Experts of a small language model: 128 experts in each of 10 layers, 368M tokens.
Below are experts of layer 7 (counted from 0) of a mixture-of-experts language model. Rows are named router (the router's row for the expert) and show model dimensions 0-223. Each number is 500 + 50 x the weight over its row's rms, rounded and kept within 0 to 999. Numbers have three digits each.
After each expert's rows: "mostly gets" lists some tokens that are sent to it at least half of the time. This comes from a sample of Wikipedia text that the model never trained on.

# expert 91
router:534485422470468478539486492480587402580514509477500513524571529484422594436565480473474561490454481490569536526488453521474422547460484438488447539517497498558496426532544431483548511549434526472584504520372424536553537421529451620448563484453402543491523479490527530547492456481561482475474552490515471530556432516521390491499464409457489524549413430535524505566591606547470477483449523488521508536455560557495500528533436530420553550569515474436392473431422477485418509443530518553516535523521424486578485560461537458499477503521520521440553491500625505512457408593510473431458557575533522480542502519498621537511632539508561484485432546452538508449509603421424459574572
mostly gets: " sc", " Sh", " sh", " fl", " sub", " Sc"

# expert 118
router:522479479476573491396494527468371544505482429551431577482452489484463429485466527424478518493453555455483419590538472532550601406409521549559492483475494463528423524531448533584448575474470488511442592492458465525512484463472484494489419477480401532486536535438418500471424531570583501489428555523478470463568486533545438535571457452499581504598509463559483474593486524468481501424470516596463511455446561587531476476503475502426382493554464513428535546497456609446526530478476491532474580543439468530443471503612475396529551521527531484470444570601421468421429528520540517525455540549427514513531508563486474449593466560477469534548522526586574499476456570491469429410454
mostly gets: " v", " dev", " var", " mag", " requ", "serv"

# expert 114
router:539567389488505472448518546547527483548532461518449548542479401498478532566580502607537403440471450549413595577447572565460515412490542554448583543478518545555509481518537538503555483481481546512468510495463562428467535524480561440499516504576458517533546555444511527453516523528566478506484598418458460615447456450534492509530549457528506471505450463478564562391424455587518582483489470462515553449517506546451446516442501518476468520386460467439501557414457551474491481526408520488515494442530565416513463506480438368489518389587513514483434550452420426505466570535556417438539534531435529494476469449578478564425570562581454541544476490431516431510516458465512404552525
mostly gets: " w", " W", "-w", "w", " mean", "—"

# expert 46
router:439528554476472427544459473414485550501429511512470483539555528554536522584432475522529471472499540545556498532532584472496457540570548607529536444577436429531551563487477485455519459460466500478434506600487571437536484464561497553559515600424404482589558514395508513509565539512532484468531535287522561510398530516550487469484547513462428466555430533472512492560487544545463516456488439462580510556443535594552451507549559540487641480454398447476512460488583457527547444491516481525414514497476544454535391473469434465531457457488515438586527474482457479437538453519488447430556489445496557437474441470512486541451572463502526463543471604567501539476536430479552464473581
mostly gets: " Sw", " Mc", " Ry", " Le", " Sch", " Mor"

# expert 109
router:436597464518507507522445494459499486520620497437424511470489442560501480564422535495386451525499471488485480485470460491351521607508482474480484479456561490597537445471520491529501457501526487485566432513565577542528402505542497435531495534500447432542573461538571426547474452495515445530493429491458537448475438466426553522478460525529435519582502525534409585488513578478504536615542417489518513520424436520515418587565497504588510564448484394553430446555523507512484529529485501548575538540493459452455589468459472486554544480575381517468521541510540469516588605490533492421512547474455437518482526629458585515437578427480498572545513527454553405472451528471517500540403
mostly gets: " politician", "–present", "°E", "°W", " Pennsylvania", " Florida"

# expert 13
router:513459477524578538467556479497500500526516573551535546505554459503461488458503554418441504549511325458510520465477522509477449511468472544505517570484549535565537457552468482497578607553458482513525496517559535527424423516549567522519523456499506497564475466511534541509443592563549520552345475564534535448495482615463561437486565573538547500466441439563509432533478533519556546434531572447478526525374559436500509545502478517513470562593461495592513445405479585498527585488578522531399469543468524515553567465583493459462489537496406386517459486423514553575465476575456538526511609526522488477383522437468548513537463513548431512430603541435471425520482560526488570493535
mostly gets: "oute", " areas", " road", " area", " east", " line"

# expert 50
router:479467524576515518576513483507514481514527505460567606396558502499488501462408558496426448496517415570451458434481509527435451458542496437509545514483572461382493484494584448547470552483522507515486514521582545524538568460468529473550497477501522418435468492583473482461599459495446455448401414535436506475557621533448418442390570526518472472442495510503556576506535474506471461550443400574458479516407531537476511443448488617476520485447494514444484421478527540422493557568533499469526504364561567505388551509529563523492602573454582523502460529588493508469479518421433399448531432451513546435472463537535478472502475426435559501445522527408489495537491563486554464567484
mostly gets: " •", ";\n", "-", "\n", "|---|---|---|---|---|---|\n"

# expert 32
router:558476529517509534534516508477577515453509519461502582403465572522487513575570464430511535552467418535525435443523512530516448584539483532446603483466554533633422399534591475459548558559494480474542492493444480549475491490505500533518516478515437585502532462564542562425472513446428536517329463493517385563545455438420543493560428464493505475498502455538472460533564504553549583481510600463505500570586461436548439527433561463476491536520433492548424527568394496533562582434582578468573487501465487446491497480587481533511570455517457475495520539426520549430623595519493503545520539533546572498479463498549544559586465514559464491486594479531489549557515505561405492487529
mostly gets: " President", " members", " people", " player", " director", " president"

# expert 75
router:471523449533475535448575455435496515556632535499472421420495548596465565522449460434501545417483568446441481468569537517542537443456533508572438377546461497473475469546381387565510534508553589538460534496559564493419428464489545528521434630512434524532515421571534417566425518575497377537474594526534505443451558461502519489555510559548516420528511551399469472569501484499486528544512539452502472454486520497551505505484459491526455452485515469495487496472546398428496521446525504526496366581477490461435528494631474487531536544539502493469495522519409508427477489544456496465521464475456440485607410450513582468533532531484599510531549441536463481538462540556476449438493
mostly gets: "_{", "\\", "{", " =", " mm", " cm"

# expert 101
router:460466457557453591477481596545457461420438629510540515515525533429450447495532478456559478527516490494506432462543544458481585541398482445480524625486506505430429508448457594461437512521506477478557476482513568534450447470489478486522556489477430500520486474366508559512514540384525522435423527511425523549527462557470421480557382505456491565441482505597512505385425482462470549459484494506507522567552559508503558506539451433606588465469408553385487524470482486444457571460502490458414488433464498451518506462549455585472490424486475534595481472467506442554416535571484514569444502447452523563558479536420482580484521503491523513509456543562474582493538387481571485496412
mostly gets: " con", " Con", " comm", " dis", " cap", " imp"

# expert 49
router:445506413424568446515555548564475518367610403618436440553493431459449468530474562535564481405474475549501536531494550437451592519522464534515596538497467492513490539428535598495427477456502571523465536500467524515514571500559513513554486608498524489469534545470475451621471512532428526434530500514521518505453517480495497460491576470449420475481492591515435444577441505574553522503518462432449441567417487508481418550537451501530446500557539526574412477444503524595516403527479471506546466491563459522410529496472502603448408459562464495449520444477499511515514446552436493597493491434420466454534535519455457516477411533509588474451567441402564490562551547455521428468530
mostly gets: " there", " It", " This", " et", " There", "It"

# expert 100
router:536498500574430507400422571496547431506556447498478511512484584523565550512447539523499559505394469545501524472524478589516503495438476445474503506503519511511549459491472481465468442544423493506408565541454495455528477484553553543570508514394472532580541410368496588448507457493596466454550518350498557490455508449544426456536489415547493567598456414456508540507506502476522519446493529542457516425497547433520454501474561519496484500604477598477576519495430514498458525490478508486531535391536503499417494462416441478470433419442583540580471458493428443548431593520506557593473588503432548531464491537498424486446436579582529391517520448473482492507479436596514525436553
mostly gets: " resp", " Final", " ar", " Hard", " nar", " Rec"

# expert 35
router:512527557493517443541488575521547463548556548545500442426447584572469474476550596418478451561540521402475585544492562476481459414516456502508516417511470481490400568501511408533436417398487475568522523518481566564504545514470531517529527452458538527564470543539513536521517527471516452488541550530559509471477559573551598568533558421470573447534488508465579460428485503524556531472468537442534566435471432427481481535485535507407486449536524481493456539515485598476536481492549433471492563565506553527507536550593560506556494430567466586606501525529571419496444377458440568409552491500531474525439521563448544564523421396471616518420447461448509491568523554473542393540517
mostly gets: " −", "″N", " (", " +", "+", " ."

# expert 24
router:490474461489437518494497557427478503496505515551539554522467585497491504458498534462496556587476551457484511540366396457518497454432556505593491521545465427561497563454604494376520431368504475429473539523532435499499540506493483566554557438522456527451496531492519536432487605485548444523518510454542468451529502518520451593542469572523548570475501419473594537453460510453431549511474500468520456534591532431538497444435523470498478364481464548536495521531484442449613422437507521447541556442447547573509456425533473582528469544475544542622485449501468488448550460569508447533473505470484554420463459573546479482457617533554582505559455481531521548552400384521417448537491
mostly gets: " championship", " win", " Cup", " medalist", " Pri", "thlet"

# expert 62
router:542523507495516479500556523466549519568443557514563515486585462504496541502496543465564542541567466525536517434548541517483601471491441534524530533532490456512491512409509503509536503571429531548585404458514537524573552491556438440550570604454566479524510479493514512451478439495471469445457435497436546496565571490483433426533469444443431453523513541541588511457450561594460518503481560539564480483565501505571555463523537523514495559364582506544422445463514495356555483452421536493526487546484549505488432571397474518459593512479504473429514404534487415473531591499527448556521490554444502528550485628403521460634513483620436613500524512607558546495470438531513472563522
mostly gets: "ro", " pro", " Bro", " Francisco", " multip", " Cro"

# expert 103
router:491530522569551564595548536429403452453522536476509558500411522445550558574514549548507472539547494444505504491521572403454474489524533557502555508589472525428467450508485517466499580439483459544449570497534464406561568532607485447486372444371494493531537500530461454528495540470480597543516448443532469481442430588523477598511552520538449525549542609376507627500510550426480418496577489496536462490532559552537501530535502439487517573486496534563537440524532521569389476535445516535505518530476572541542429557448572493450476509582472478506467539489401473525402510485436446515571479482578457464498534440537549512430464519472569474431481595486441532485476500534585516592482
mostly gets: " the", " The", "The", " its", "the", " their"

# expert 21
router:528543570503434512484529519481509587471590423493483483580512495482428617502563524553511539482406460474501515432523519600450441493531580571433505524487533523491423364504454601470507547413494547504563407502468507486541518511530519474565510468447487412586486537509554508546459517505652506511485520452548553484552488430470507438481531480527506495508484456512514547485516428505543510475475548431447496548442569525583515422571563595521579500494559414444505512431474539527544552503522499505509449433537440538494526506575498410412436527555376447499474496459479565579598557565552508506531565544445577506587583529397466524516520506504508457580543502541543484602567485496567516603427
mostly gets: " located", "\"", "”", " known", " built", " available"

# expert 30
router:574521508443440381456532550536444485548500405429539431532507490543522532508478531551572470459574551534484502489480464380474563562509501562619536506512517562427500558457559519528486425498534611438462551558485565461549515530503521501523507567496476483549518559524543558489517447446487529580547512556406613486485539453536581464493436520535583441539435461427415513534474463417553516555511525588470519545474447561430557408449540438565488481384478506530452553504456579536429422427492484429427465497522541480468538570506479515425535481482510399455481398527452461442411425441507478582485481589491490560565512485544503461493487457599501479531561522496515527490453638470555470533526
mostly gets: "í", "é", "ü", "ó", "ö", "ä"

# expert 0
router:539485536406487496539466546378412478438434481485541594516498516462566419491484435596552566532398540490545511531535526503516566496422567502485516580569474416457374605498373517450523558504429457510469504473527460534500514491537444466455583592436468504535497481501467494429556541402482472555473520621435405529501508504434530475447544499474496464550505383544562537539429451458493490503505517478513452502532485500548644472538490475536525448475487521455445418499548545550416500456475530437532531525534538522505566482453521560462535440588515526440564507488436487556513462480549467446440448440396519503547543530418541497504496463389561543475621439531496458486533562404493521528440
mostly gets: " Cat", "irc", ".m", " Ec", " Alb", " Det"

# expert 28
router:405475494487489465522511495483506474507584545563368486549510497521558614549530509560478536410529513498540501600487493453505509448551520465449537409518541477558568507485489506509496459506475475485569480504578570417485395516539425415436527525602512475529488515395588407536532557511536485477523553478534492417493458597530582593500467608483515464473556445448535495476470489546436423594483563462504572556435425502388492513507503513531456496539554574524481546492573626524434438542392466472524499524515490548514576496522529425588523445533481465414467508546486442487456470503453464427544574450538502509551476484459498541500511455370467510528580617567420481429489508456508577446484
mostly gets: "-G", " L", " G", "-L", "-C", " Gl"

# expert 60
router:538489452495493484516409582560489497557529495463434380486410479563529425453572516575551496523576429457499446478536508475427524468518501492491485455585596490593503472410437523625487392464409557495531353541575581438453480426557544440539476449412553427563545571531488473457530540483474461473503567525554455481432555497491509563478537424531503516517565444397534478408506504535496502536479565503585499467457436430454457588502513443422513498520565473531418548465481559532409561444489529549514548558485597434484523554406484506504583495392510546536493535474450501443496467471481552492562511523617514542508529471487509460463535478429525513538512462467505504588475530428556464534524
mostly gets: " (", "(", " [", " \"", " “", " (\""

# expert 25
router:447515384438534513506513473542459444475535473375588454571533517393475490457515438534416518405458519473469532609463486596479562526443503492485577522550450589491487476529543575420491430492474573468506505535477583592393573506498516446477533493536403516538456573465446535648439447526544524477511622543435588440530546494484507519479413394488484470475566533491525473493535499474542498442508499508474526566501527516535520606506409529439466486577457540568455528452520509477552453501528496534596527487402518463488485427496521531506553554424490521533505462565495474455451558472442491501470575522488506531579523574444513474582518580576506420476422498512523479569605538427507410465493
mostly gets: " dec", " ag", " inc", " due", " Dec", " bec"

# expert 39
router:520486412445536418439403419630464471508558452469514525515532406382533526512501587465360544433450504486464497457531524479477457464429520472578446637505470478438587444461511566467561486473481539529507508472530472491535467437496472467497409510466502502486495464456501499468526538559424462548520550513422418587376496470511481464541535433474498493441502569414432512509516484462597522524493447445523477495525522438491410488474528541512457579465476530431466429395499381462471473462430471497498447463582515499499410585461511542547522532475536543474419551496508556489456588481573538534495491556528419479442481501589591524490493465482611477496549436467444521536436486518633475485435
mostly gets: " because", " called", " as", " how", " like", " see"

# expert 16
router:400562543559509462596517531465484451450494401448591510517551497438498587466540466503529403532440427525535459436497535482505445525454499510474505572419523500557483569428472497390457545451593495472525552486499521548430534378521503486559411543591491384408487458496426600492460393506425486487521573522459501517535471501458502557468583523530440510452470530563571536597466460529498548533474589594481435484465479489472482560469490454520529492418576491559452547521489471459522508509456377428595496480437569437477468449453423533572465415481501532508436452512494449466552508560502446472398419529507565520503513522600516529479545531545536472495459416598511528568437501455482523451479
mostly gets: " has", " they", " had", " They", " have", " having"

# expert 26
router:482451588497482495432451519435485491429471591476567530501507465449531478442422468522641519504453518508530481575466490437572431503540487477504565561531450470547424547479458505525518608423542500559468597545569566483513491441433609480483499486454525556517528593550614443519546407490461542514519523486553471469408454587520454534529502413522549576459463481493584453532539544533461470499504469416428509484576479575529408469474433469406484451475471536452517460587476531555454522554452464515494506463575563491483432405588573461472519535426496452536458583517473466519451432529527514408560537533609549545644444483510413546506568497480511484465479560532486459507422556533546554480501
mostly gets: " S", " s", " his", " their", " its", " His"

# expert 127
router:567491492508562481582510464484478417447547510523585516523546529463391422510520537432472511402405445493431519435468569568521542563526477486482505470479438467535366492527505544448489494522563567501575546441478491529437425517552460561362480494463465514511462470574547507580469548565497475548431467502507473557462396478446585501479511542538511438468508568545398418486547405590446464555509521431450500510521519527469446532409599523475462529544449490579526483573475467551546538575549463494486466519535468478472390440614556552477511515555405474520514523391523541513563520493514517450526488512517486540397495513546433619516458506506546458444549469565514554529585475552386433496534
mostly gets: "%", " because", " if", " students", " However", " areas"

# expert 15
router:501534506547530523419549511517494494551530404492535473475432462523567569456401506531509527487560476496531491459544491541400437530553464473488504444512521450512539470418495599513520422590516548495506402536548542477435440508443461460488473574531479441467475577543517547496488520481463514536473374481468548515494490465447438443476515542554443587453449557341472565588501490492527478459511575501511486504484524469489500446548520567475542511427481504551563505429582568535619458511632494482472456452564515486472552434623488497449524566501428466422447424533527468402628420430447451518469442502584386483474573456564548429514516422553451476517496452527537595475480481551556457445516
mostly gets: "ić", "ski", "son", " Henry", "ko", " Lee"

# expert 45
router:480530519486484503538538541455513512567459550502544574424520431473440550474479510444465516560505430498478532525524459468464465555575495471572496574519455487499507448496503426454507472479581515447430497490591444500465434406505565543512434439493526503494460523533443465464576547467510499414409538411414485484577489606540416459490482456445507497426514480451489449505483468467528469401474503499551430597446486519452462472499567537419464466450498487527434550543461424510475467474514438474497422472520498571505581661454478519523400478398607525582400515615444575514465440541431435493558417461480546427512477538490523491451545471528469508504506533394526458546399581538369537596523
mostly gets: "====", "'\n", " →", " Succeeded"

# expert 99
router:488536432550626565450433553541497569507527541520504511414467494561464537445489539544532450487513473513511539479411508499446512451485563546413445498605453505547511471494366535473441528482554553560525534560500541444529566567509489526601432485458465647567443420495507575498476466495476564530458537453544530465492569560529574446433507475473426506510482467604455515563480557405451538536469467484512486508556489536499493476548512571458536538461461463464526577491454528432554465498507444494465476571479564487599541469421379534539636390476506444527555521567505517575423520526450576439549468503600481539506464454536390565487472493376498511494450539541564521501467481394473526512483
mostly gets: " re", " November", " September", " January", " adv", " Re"

# expert 124
router:531540506469562464480446514528549454504427555467396531557532505541420472562530488457526508407548451522492475599428542576568542466366441444475548526562502474547491532544531540543497485380438464467428551502473465482511475438460437574437511455522431538510478547475600492490553487462554488566516488520450541511509513542499579538575589506497616448407564512617537574574477484400469421485519591504539506530508526439437431492498503489562500485590457574486482504497391593490430557568437477609557478535538477503435577507422486517557514487407522436529440465499579466486482515524477479569427523396489488507469519433428557534470430546470523441497465608561494483502453462443556507506501
mostly gets: " l", " def", " int", " ex", " comb", " Def"

# expert 88
router:410568504543556505440564498394594549521526462498441479434541477585446464519467466544440600512544472546484420503502494534497533457593499440486538392458541541577549491446585583423532536476477568460482459483551550564561474513546493511500482428495561513512503453564528492449506453517477464494495517441461515539540411495448527494423491476508398495545577414517492490502490565485456610562478485481456510454422479413550500445516455564491577590498494430545482488563422495539513488502586513506550487480567472528541610457480466507489454483569379520516478575529519520476467549559620458474580481574480545535478506401419536414411591399494478471570451471614538464514447521512497562573425
mostly gets: " died", " began", " ended", " taken", " released", "08"

# expert 1
router:422478561581436555483474444529448438464557545505517555424444483544503540470481478489476506456486567492451549592489556549496579594462456499403530399529463558525465412504456553505543513481445540499510428513469509489544493458416529591437520463582494549446401468540514549407570515522485503512563642539519544557485421493523528484592507536502482504478503535406518552414472479484545514560528465625499459549403460557449535592535523497538532506459431460524531441584465489433476513529446534553561489511480542447511512457581424522440521500512465457506480617455557525550462584488593554462499402536447531382464590418495570495473456502549588584499580539506533486455536518551463513422524
mostly gets: ",", "),", "\",", ",\"", ".,", "',"

# expert 59
router:526484541491508521609483577426533515585469464437377397421460524546574510499494538555411410521478469546526451510489587497527433526540449446483473534540515507494581445514538495450463611549519526488487486456484477561512405473451542432486455406425422400512617507534401443469530462497492537586521425503493496521501466463470488481535546600506513553485473525393444569482530434533529510471524494418530437492489475435591519532548464416427490503495538529408537453401472462484589482582568564445523545479485433552506500598509570512530508489460514465495569493491528485519499533419561557479513461582568426445433550437525388402499464444450465481461575475481542507509516603453513537526548
mostly gets: "ford", "ona", "wood", "na", " Alexander", "BC"

# expert 53
router:537543514493589539450415465586429559420550510562436592453497546546405450532525483532510503522464459524554518523569556463543534578539533503440500484396388489492628508502496510428574479520447549475469451495466539558612541422479508490525500468518497526558456538518546524578465499422491463586475516598544495520570474477462546506496461586471502569413466475577549546398454485503493485400503483538534543495566532486448421487488508588574466571441409512490450467486522544524527505377594555573513400461510481589556522470410540495492523506568499487555414547391506545449487410446448536557472495506415435549485461510471503545461460462458465479566420446483523467470576444527461515441464
mostly gets: " However", " respons", " need", "|---|---|---|---|\n", " influ", "sequ"

# expert 83
router:491560479563594521519454520431466464474580409428593510454491513547537483521436453469497438575465356547622545422545461601496410523498466497455530513371588445600563499442541524494457533514474488468465446445441533631511496500474460577468463484514440434461517516560530514429556474520437509523393442520419533574565555516443526517494548445506457449519483560498460474536544502517525539517522538617423492488567435415571418605452554482489509575585508408502544510526500455467560484557503558470511515500466515474547501515569465488479497504515439545533485444456545479449615493507500487538473466528654524560429575441584470452472507512512509500489559546471507533516503464542444525444485
mostly gets: " Johnson", " Jones", " Records", "son", "ski", " They"

# expert 34
router:457400374446466526500570486460481463515583528455449558553470512506475490607442495537592469513479478447433433471466530456505489473515473479510505549550448580460554480543536495551489494435525487522448527498534482446520575431536539544551447476428536490398440609570443569471483430450484530573573419494549544498497494486443529556443498443510526452638558546456561462474687568440499515507515505607455479398477478493533462488451398511470458526619524584416511502568575536504521450477465505517497547431541476484537485558496514449391514504463450524435576534428436530462452472495472432540458407585548407475471457476530522505492459439522587517484507559456446525454499547464545540489478
mostly gets: " This", " The", "The", " original", " largest", " Its"

# expert 18
router:535648437604466497484488515433570526487442534553496445551490458453493451599580490541515483420638457585563475531490416536487530562529498452462487539546543576549624457544478494495507508453456545545533472516430463483512552537518553550478465498529466497507478477454449479481561498485525522542543488545454489463453453447439445458545497450548502505454444480449539537454445459566455543512449472464429561474487505501439446542496502508518563567521445620428504525496584429508474519454487491439528575565523544486490517451511507455479468533499491565447430558467563521440466443519454622411511542426522480433397493448451588451565349631466474544515396489537454391433506469591517442513516
mostly gets: " Sar", "ar", " bar", " nar", " mar", " disp"

# expert 122
router:552472549577470483587481515553423498590546483472528519494624464594465500469533419478524507477472425517577476434428549489496427528522486547494461496454488514542514449559487450428571403506467555557510555454424534567567545491545429456534400468455520523503443609472596567508501385539566547483562435533508521541484396423398534504407527509518520588447455543525457602500507464577460490555512526481476526475483515486489543599442449567501446544563534533575420525532532532482533564528477403540475482538480489495423473479521490594511525506546457459417444521526498610522523544550457525599461413506509476526475445488483505475567552463417542454532408534412543446532577522548407519477458
mostly gets: " more", " most", "ially", "ually", "ically", "ently"

# expert 23
router:550453568415414513500563472467431508517515535515436493585425630526526512508554568554558518505547529428481517565562480513448562489426554474421562469459457448546429507543565514434524477489457439448472506489498605572444597540481568582432529499624576458448466412489504472517488513498478499552500596541463627582477534505510566530539457528561467454479427369511510646499525566483497442479489470558449544511517403523455541482434452449449460562429539556416497478558461512463473414472468490512646433500450496502451481564484570517418476435518488469554519533499431535503501474472482575526518522456467516527439534461541512491480433436475399541537492523452526524486507547404515546472475
mostly gets: " g", " G", " ent", " equ", " arr", " And"

# expert 97
router:536442414533528565467477525430476524413613438453528610485487432494610431480431525519498468521498473473549513526444401543471594509484457452492558474467507560456563426555524503496510442600432525468497503511506413462529497596458494520599410528484585482581518564547570485468440558508512459571520392537419621524504491571465502459461524544527513467496566480539471461519504603558575557486493562580484496539414526499444449523549506428465469481418541499533520479511460487516572455616499521492506609509499494590538489551506485536463507550504381565494462413406536405500596435490484532480481557488591480532448485401565472517519529590551537511474459577469551510512470479519481527519449
mostly gets: "se", " Line", "ville", " Lake", "venue", "que"

# expert 47
router:598584483485469599593493572515483558486530469586495515530572573517428526427505489582535463485419578567477477516455573462507493548493435489517478473583460472449469570492507502484527509537445482546437501594449518509498559414445516532474545483458495582547475447469566560488416461477473487482436463426515535543540514523584510497486437415501481562570504409502558481465472516429620462478486474509458445432462507545434551452533435412514474491537521459404416523449463451512443532499397538440422463510458532483538529599438443378533556446471478502542611508496439518514482463432480533480550468552480562447541408535495486451595480501486523480502566489426361512424468465607469522607478
mostly gets: " st", " Pro", " dr", " str", " pr", "St"

# expert 5
router:414483494422432418462444501543477510526623514550428424604598479509539426527407536486493484551457524415439464497523420486473571491490519551522559445485450573599508561547517476500536529494498472573431537460565480492430472507520514400515495501463500551413504461453525438559454493561560444538552409516511482399524485540489505512440558597428524473527504519452500502502468465574538484451508469487560492595548468509529632507528570469564445520505504529428446493400572532561474484516457473484523475524531494521571488458479567488517620451478582572485462482522582431545501404480549475468462492451493499519543507523577562572476464463516481562431584533483566480482597459589515679484517
mostly gets: "idae", " la", " Sant", " northern", "amily", " La"

# expert 98
router:551439487454410490501473417475500622448481508493503504477491493467402549466440411568571505505414514540482398547425450546519519445432487456485567555471483526437499485471538557532473515485474386486483538459552432475512447479528447574404496500506520523565473495507499366545461504529530467505459588517471418449526479578459521527492474480462463528438612423566483476432507589541543414549478566506453423616424592588498463488470560473456507444556485599478606508472558482561483570507561430550480516496515519523532614406479486577434492513474482429478577543476473517584530538484465474555438483533469517457465389515524454545493424539496491496490443465471547387415485539479447434540458
mostly gets: " eff", " prot", " stat", " conn", " spe", "See"

# expert 120
router:471491438454483545461571555573546496544451464597469513529565577572600514436526477477482547513450552452515524472506555446416467490547406448452471584551485427570521568496470486483421589492451421505522550456524471489415555422482595560462550542517411513528539495407367475485475542492580434432562563586528444538527477464512563461442371515484437474475475559594442522512515412532417429499529552482514508541511570503471499546559487553466512472582521542468574517473522460461507479488536481460539399449469501446522583471511531474519527575520500517486460623506454497488513500441584435488484536455463528448515439544402388520467631481459585457442482497481491458515505453456570444541473
mostly gets: " c", " h", " m", " pl", " cl", "-c"

# expert 36
router:492602419557505507446519465552463501525465552504537497461467478469577463480441468561476483585464482533541522504501493426512590443485504529606480487402467462434510516458465510489537386525497550514421454499474385515473540535502464509496562519557487471375547501487526515398441512536420399394508499474611452551548488485579592479418490473449565453521527498535568523481536449555503547431481546435552454493551527475461435434511611573487417429537562411540579571575478590434503486526503491481437505437488501485459464506507488521432495513461466546520376459574445446554561567543501468569577432477529486523574521529554476477453562419515413585546493576462458403536573489477516445508516
mostly gets: "1", "2", "20", "3", "19", "6"

# expert 77
router:451532518444448413507486555569604521477482494473582495521473474489513447528476535471594521500521552510518526582566446565515520638462384510542477476413425541557500551574541580531476501475488475368465502522447473592467501509440470407491432493462485520538509570505553514570544462378459506454481553536489542516592503547563457490481551495468427561597499544432467447430527443500577450529487607533487515476559478447538535512484559395444578611455538442602426553475536470512478458462456508507468501503532591476535496486497518484575472447541523499473564435559503454425512486454471539501435561380589520554489613500520522427434490434511490523566536549549422490547567440550510538476489
mostly gets: "ñ", "ão", " Sant", " Rod", "ić", "ía"

# expert 40
router:409444549447518427582500489480479572507555495507486503505525520561486464493545423520467527569442434451437554481522545427539488539484453521558482543417553515508535445462441486521477508479483529611514484511526436588516557426469453417579501528504511422458437554503455559505556396590562538501575499533419455558444447458398495525457547479483437490434494442514534447510503414479590534549513587459547552494434453501395577567504401476584412602520444455569448467513459453513471502476444385461506535570560520481494504482511475497550435505423471516414438614549447536578462451489452490517493454470593539516557470468558464517593566540460516542562542559511460562491508566577546498557410
mostly gets: " was", " is", " are", " has", " been", " were"

# expert 73
router:543539515546465387466465458550497502485404503424603508463498552511513534433446516478508449631497407502478527499574554477487519459462508465514456519474450512448402539495585533506541478556540505447525537389428484516537559487547481563554525507465594592520507420497450483422473580481425446436581478561518511479512530421530539570521593432480576429469489456560480457522486462531498502493544482539565533605422486422573454455601541535450507524493542537449545586568509435439568520516560410552507544528425466521594497518581556550479482387462447592512493409575481479487446563450481510437570503545491522480488535495401479588461431480520460445511552553538469530521569533528426498526584
mostly gets: " —", " JPL", "/A", "/a", " Yes"

# expert 65
router:488493411525507514437515579501437513439466544600432554546506511541507426493547525497465444420499534460510522572520445487531508401442431531553511461473538461526520487513527483580555484454476555452507487513555601487509362528497463414464537503455448556583538535405413418451479449514494484490557477523466460471455501506552490482412603487505536528475548513467459496481531487452448423507495523397510485487517513618548534467536453499597562570614597509443447527439504486532411385469486563482519461484595446509395473495472456535499551418546520561418570519581452519465415488515540471439459582509513502380511434473568556563529438587553527570607567468547529528450478448489470464492516
mostly gets: " bl", " n", " Bl", " gl", " Fl", " Po"

# expert 2
router:523562483502454413389476504442557521518588520427468477490483480512450491486403496455500580469445465504448419474470440472500545579513462445557441432481518563484412422484547524519473459539588555517497482489500490566445499435484459483521345553501507529477548470541519487503547518545508448478441479456586522550427386485502520566435484577535574474511496438549549539500647500461444527529505520473426451388439471454574556645532512462585495499604588485472478433516597523510586454491531551521473533523475470574462521582586512563502503425510565584477581403501507484555505586550539454540547474551430446543545493539512447463431504485558448531501484484512539452541461535475502412519431
mostly gets: "01", "04", "02", "89", "05", "03"

# expert 86
router:519422574445439557538459485441484446452541448468553456442407457468449470460438500450474511457526443510523493553526546562497525480440579416550496550557468543574456445476445514508489551561561514456562510478564591463442547479469445416555482507440404449485471473474486491528511458453566442551479479429520510600551540523549521485460399439538434559482540487580452444523642483418510545500485457450403524538473422430573508497526553510552465527466563539548521481495495521492442495583551557504567478559569583460510524598463545476462460375483524549425551499423451535405421482562450477594530427547530487528529464385429491510498495497546551608392434479512452472465455474523456449482533
mostly gets: ".\n", ")\n", ".\n\n", "\n", "\"\n", " ===\n"

# expert 121
router:388487466544474531446384509533500501557461474506401441541448593515528570450584448568523545498478570546392514435471526540475440404519502559470572457540452523547456488502470459484518497463495546495528510492539445586509453496525437429598504599490565491547458396515491529434573564488493583543484451600464493567546436486525452492528573528495546460465539516523545447476477550538465495479511434461364514552449466561450545530431427486564476540538466512521447461498487595581524462541420417544503450522534527464408447531461478506520466566452466510516486537419615512471514563590499417555453471421501481460578468402512530510489545498490607552404509532444433547594442507521548456442477
mostly gets: " and", " or", " &", " but", " while", " although"

# expert 56
router:577509531498525564444406541530505437451494493522481385417504484452594455463531431490476510447533464519489442470506440453496429540459462534547447473502553529447572558603472401532457462534481564440488508473465479484499555511497577524550540629528506441399462418534486470399551517575505458426518443576576491542481400458557503520561414568513584552511532434470465451479536557479529569462521547536480558578459561484529478566534410548579540521542544587575552539585445504553529422516540565515504523452446565460530490601556447419478501428501410499472461373512541471534424548593550427453487518516449555502541531462448533499425484444519467543560536521566575465488547525500501511519526
mostly gets: "30", "28", "32", "31", "29", "37"